{
  "d_model": 192,
  "experts_per_token": 2,
  "balance_bias": false,
  "init_std_router": 0.0183,
  "vocab_size": 14946,
  "attn_scale": 0.169,
  "init_std_qkv": 0.054,
  "beta2": 0.99,
  "lr_head": 0.007,
  "final_lr_fraction": 0.0,
  "batch_tokens": 131072,
  "seq_len": 1024,
  "train_tokens": 748700000,
  "steps": 5713,
  "dataset": "wikipedia_en"
}
Below are experts of layer 2 (counted from 0) of a mixture-of-experts language model. Rows are named up (a neuron's input weights, with its number), down (a neuron's output weights, with its number) and show model dimensions 0-191. Each number is 500 + 40 x the weight over its row's rms, rounded and kept within 0 to 999. Numbers have three digits each.
Before each expert's rows: "comes before" lists some tokens at least twice as common just after its tokens as in all text. This comes from a sample of Wikipedia text that the model never trained on. Tokens count by the router's weight.

# expert 39
comes before: "\n\n", " The", " He", " In ", " In", " This"
up1:502548529528497500513517536489455522513504456479539483423551414514465557519510496488487524454471428545578491540543468548532497510490526490443431487573456427533525504489470534473490506413523436524500461464481486516535497516524553514548519458466476533555462555474576463519518487463472563474529531445487491541545511469492513577506506561423523458392519497541555579483542489520454505475471491449526494483420482499545557504420409479542449525462474538532567467508477528491547523470475475488491466598480521499490516483611533497491414553564462496452472537537572524529533518490486484568
down1:564501467485491459453517493468476496425497474522539542507483454542473493526418488529496525496421480511484477536499523547463611525426455490555487520495533481467466568547501532627509439492426517557496550497432447474456489402504441448517493502505464510461477480464470565521500489521509541474480518537493457546538469509509494492522502460488531525512508484476447450472440484627495471464541522517501514586493491452493545611559476565463535528571520542508525453530478477547442468476578519543519502505526504512476553504559489476477492566498491457594531440453502483464483591477514489466

# expert 29
comes before: "| ", "|", "|  |", "| L", ", ", "| M"
up1:501509495499486455541512506503514479506410455468539460483493459467519570498553469515503541489473499493569498542493440459451546503483534450490488514498489497565574535577488471496522516450494463546523468481509509513530524509513579522566496476502506479624521470503553497503514460473460531468492529469421499570560461489460502538498543537502513546416458484481503565552545483551472522475510479427590481515527510489488522463503512509541478488456561499550585505485501511467516515427488469488433481625502413440582524482576551500536460498552470485454505561518578457573569474449495529596
down1:542530526555470465475500478546522485489514507505515494517463522508488571475404440500477496524488409542461538503463514544460528475485486552579519511540474488562489558549545495555494422478512575543562473483479494516476496421426431470529503526496402471484453426459521483478540535533520470498492487542463485471523526475482467413477484498533558524576538521465432464491490435530540527466515535545516537593530486396496478512530484527541563490511460581487487447567505513479491480498515529468528458441485548497525550452448529474516507534521580406489542501491555488481506608503562439464

# expert 31
comes before: "2", "1", "\n", "a,", "co", " he"
up0:508418527497494538502484487504501537502504551533490523505529413550468437503494478498546481507506501506557460580520493565476553507506501431498405519511524458469498457423515433528543456466551496463581532514396477524512529484503474448505524485479509498544421526573535513424478462553520470572526439489499526484504525427437475538460468514481538536546520457521499496553445461455573525492540432486421549471514513524494504498465540408524555536557462477492502584499524504498500500553531488531479456453528411483378473482493590463504559488545419456488491543497494469474501507521477537533
down0:467497511495478428478569558472492416481489477466487516554523524441542449466525551574459417549511545511474492495540540563449508488499494464415448543476438504546452437553587465488481459446457393470469481504477555545524524479554534561454480483470499495516475571482515511497467548450491471493472474519491466516530534539550461542581524467457527523437498499488462549589460502519535541497591481462474490539490539467542479539477567462490588432506468524500508487463473514553536510474567537490476502535567478487514485513460527554569462520536501512514615495525448456450510533511525443492

# expert 34
comes before: " | ", ".", "–", ", ", " |", ","
up8:472535498476521527492529535582570456510517515486494511452471418424519506464465485450505463546495575521502417422576483485532519522526515549459542553530516477502526501509524492555518572511541450511450576515477510504482498472498466468561558551430522499447539464532428507475511523517525504538456447512433479535501498537500574489449451549482520539535529515469399508462510505444458551515488574538478514505484578464515457493566618493490497564488501536475452479545525546470456505546457554522501344495478535494437473544523514518493536552529507489591531508543487453515494485474486503462
down8:498491487474482552499558529437444544428464508491477421506502547490498470474542523507565478546425458475504518504520534510473541480470567485436530565510508560514473566505457504495559510565472495596556483516485530454466507448491491481495506541494444497470474464494518509370463556547511557473490518492513573602485531506466497487490403464503506474450524533615448532511504443528518504465460571489557494480539497466503603469540491461492551565486534484523460452538552525453516506472531532392523511490565528517506538505520584557464499597494499557538519507532513505545466519512527495506

# expert 27
comes before: " | ", "1", "2", " |", "; ", "_{"
up0:425447522481514525508492530435549555457463556517578521547529472500484424508458534506539484538493420457506439604489470549479536514499481487472454570487517473465505459456526453530497503436523464528586507507422451582538516543502499424510512461431498507515457532553555461445525458515518484552478459453497531492528509493461477529479504508452567452498512502512478493500439476540530573504540480476470552480567451474490540462495568462472481544474496505461457549455528565528484485549496489545450380443496469475433501538496575480489496562511471463450515579516598442532552488507472537482
down0:467529496485521537503505528531484481492433497472453499532483476452498463458512473552438494479479466530486547437477494517557480465485499511431432586568413518538510530493513449510513477484478529496513489574470544456519527521568452498525521583482458491532488547457484450461447565474559450531492496558569347531533500506469473449595457463421497550469509470534515575488538535523501458508577535550514521496547534446463461535498494498448535472489501582468517427462472504501490460501526587443463509554463558510535524515434476501509435551509528474509522568487491524518533590506516481564

# expert 36
comes before: " | ", ".", ",", " |", "°N ", " the"
up0:492500496458528499471473533519505476462482577521550518487511451507440514507520516571514502491493514501553424581484444548500596530470542427471393536517517505441530473537511419496486441519498464490615491516356495571513522482559492465487510457378493541489479539529513473471540506492540480542514451447483580487521504451478525539448428436466533452522466552479521547523490494476531566461532453543482528418525490489428520448480535472526486505506536486491494513461506528523475466512506504507488442408510467483477478478487570493475546516501454431420507515467528437498511508531473524569
down0:569507464448469462525560453504532479493415490563514517484476492461512507406563583581458514493497478465501513470528524526494472505433585453452505540531508586537495552490494533552477501478476451467554485501491476452549527487526499577499491557495504513442450528478508504430440546516464474500476487449548500483528494506461507472614479405511527558480452497533472532488540502558474504526522494579503528490521436471485446509402481509539520446514553481426494480446497517513500483431554563498433508539520542519539483514444472553485426511486422529522592499541502521428500515544495432558

# expert 21
comes before: "0", "1", "2", "3", "4", "5"
up0:495473542506468508463481535495543506463483560511529515511541395532531460504482498531552478500471503517549453630469503487496522494517449438517447557578552522475518451509554486498527436418486442497551528490428479534502505519528462463540481460400475500537451514597492476480512506539513473568489438496466569473498526463439499517493440515491538437551532497503442554538468486469538521481490455561447538457515485505453563503491558456496475561493500515463508582505514568619482442498522561540502468447557447441414491488463564474464520543519472451459477516498550472508518515513490510567
down0:518460532493513437510438497481487452504415502477493533490475561550539447479502483565401478496508485494469559535506516504513477491531489438473420569549519545484441494490555458505490487469520475527503469520493572465569544517522481516477509466412464522429485494514539428485470531412471513506404541426531440514480449496510515529585531439497450504399474416476545501494518455555500460513534518496469512504491482467452525544461470509530597442450508469523497546426499490497458454559476523529551505568591544485524530506518497541497447533466529471485543485562533549486577571533508470553

# expert 28
comes before: "1", "2", "3", "4", "0", "25"
up1:501527501533499443569481516486468444557476465473531522440564429568460534495544503480481553502482506511578529512497406525477514500436552418492487494560479457496518480565428557517527484502487462534533425490472511533583524496518529547531498457523526534612492505440527519521522524433420540483511509460459481567516516484393492548510491504486569486439500475498499551501608477497511492487509492483510465483479428501478550436473464525514443517461500513536606532498517483526528453393487486461487493533527497499528519497557556499550475526569556518457480548458543449539534466479471546582
down1:493581465514495461416519492564474469473477499563542485574463577439486512553400488534523444470491532484536468508508496528450531503542492518526485552436535545504537544590492525558481485466439524473466498512507490572517481452435457435531519548454456477471373528498552585527478502501564524512497505473497465535492507494528498440502525530536511486559531494496498472474456471544563489423470506522468524546510487449460490532504471526488585449538469531539502398603534497495499469488542527539581446500544579512440466537485538451528492505512502471498521488536515485533432580512549467446

# expert 38
comes before: "\n", " | ", "; ", " |", " JP", ") |"
up7:511502462474499492564565538447507493475511521407543521481511470512495541491511550544446490503546601539498448518485506500400576465489548566509544535472526466515474555460559443462538551562515519506468500567415556452458507489507453454476490532559456537488502536538508400493514570508520529543482568448489469504505575469525430463523456491463539522442469471510511465413536446501459471473457521503425532469542506479458492420449434467538573453542513531450561467520500509435489518498404506557410486493443535501520539486525492467484484465432551496506491490520473498530477508492537539507
down7:487535462466493503530524569526513476516409537513512501475476498527486446567474515509518521497477447452636510522463478488535506496491488441549426431482542452490493480503479484521475485522441538465488526508530456572427511567573448544511525458483449483508557469526469469494453429517391488462558444553521530516492482459486496463428527523495531531528448514455454549475468496452516469544532516533535447497503542463462498537463598513545406557512487506475519509495527508457540457469562513463446487503529478525480492462426492492543537565401556548480524566525480466584538582543510538506

# expert 9
comes before: "\n", "|---|---|---|---|---|---|---|---|", "assy", "IN", "ass", " Men's"
up0:475475490496506510534500581541479493470504535502522541535574439522493457492526460564566499502490487551554463615478454515493537517531494436450459594497524509456489467545511442520468484497484505487500508457366478545471486534495514451523525495422532498509530516596544487461518491509575440534525474476472535490540525470456555501445425514514537493547521457433454529539534479491505559503478431510440553543534487492504586464489535442502531586498504537516514593509529533559472514461494507539453465418517455481479507520489612479507509528560458438499515519479492534509488437477479494601
down0:526547529467526467494517475472530540501523511519493602510493505491518506482444468570454483530513433461478524482513550546492480488519503447445414511541464553506483509462518469517485492506430520437530512518456552466520510503556490512474486508456489548484481548508484489415519527435509501461440526479557459460550505532553481524621498480471508578433412448505447545476514539544509467517573506554539467521516489370426489608390522486492544480505492510479550500481459434461504484525509505519488524550550563522568482492510482502505453509489521482534556500494488524458481499524418361499

# expert 44
comes before: "–", ")", ".", " |", ",", "),"
up8:491470509476535500489475490530573504500524456529506470402448410450493512532472464449480480516477526481465465446500483521530494509532498493438504585466568477529502521491491507550488567456582455534437571485447481549478545517523507457519523538409544513491511510482437525511540530454539560579481427479533454523533524530547503478510483507450480538542533446484433488461516514450503563500555557567491530513447530457539424477506617519490488558476514488437479488526563535492472549519477570514517394561437541468470484550519446547463530561547530528546512545471539449516444557460512503510
down8:513510419535436502464524516447471476483466526455495475452446538483483418465459503513530466520448480506494510496536523506516532554461514541504552530506591589531472536501487485470466535520485479542506523523494515522486547487434488447442464540532559498497434463488529433424509538524543578500498412523534531540510483600449436500497424478465575471525523520576476474556515511558548464476491538432452499502514519497486540439507483486495500533595531517488455509505480471442564565441461485422517553478553541564490457589561493506452465527538482576556464524526430519508550534441484527508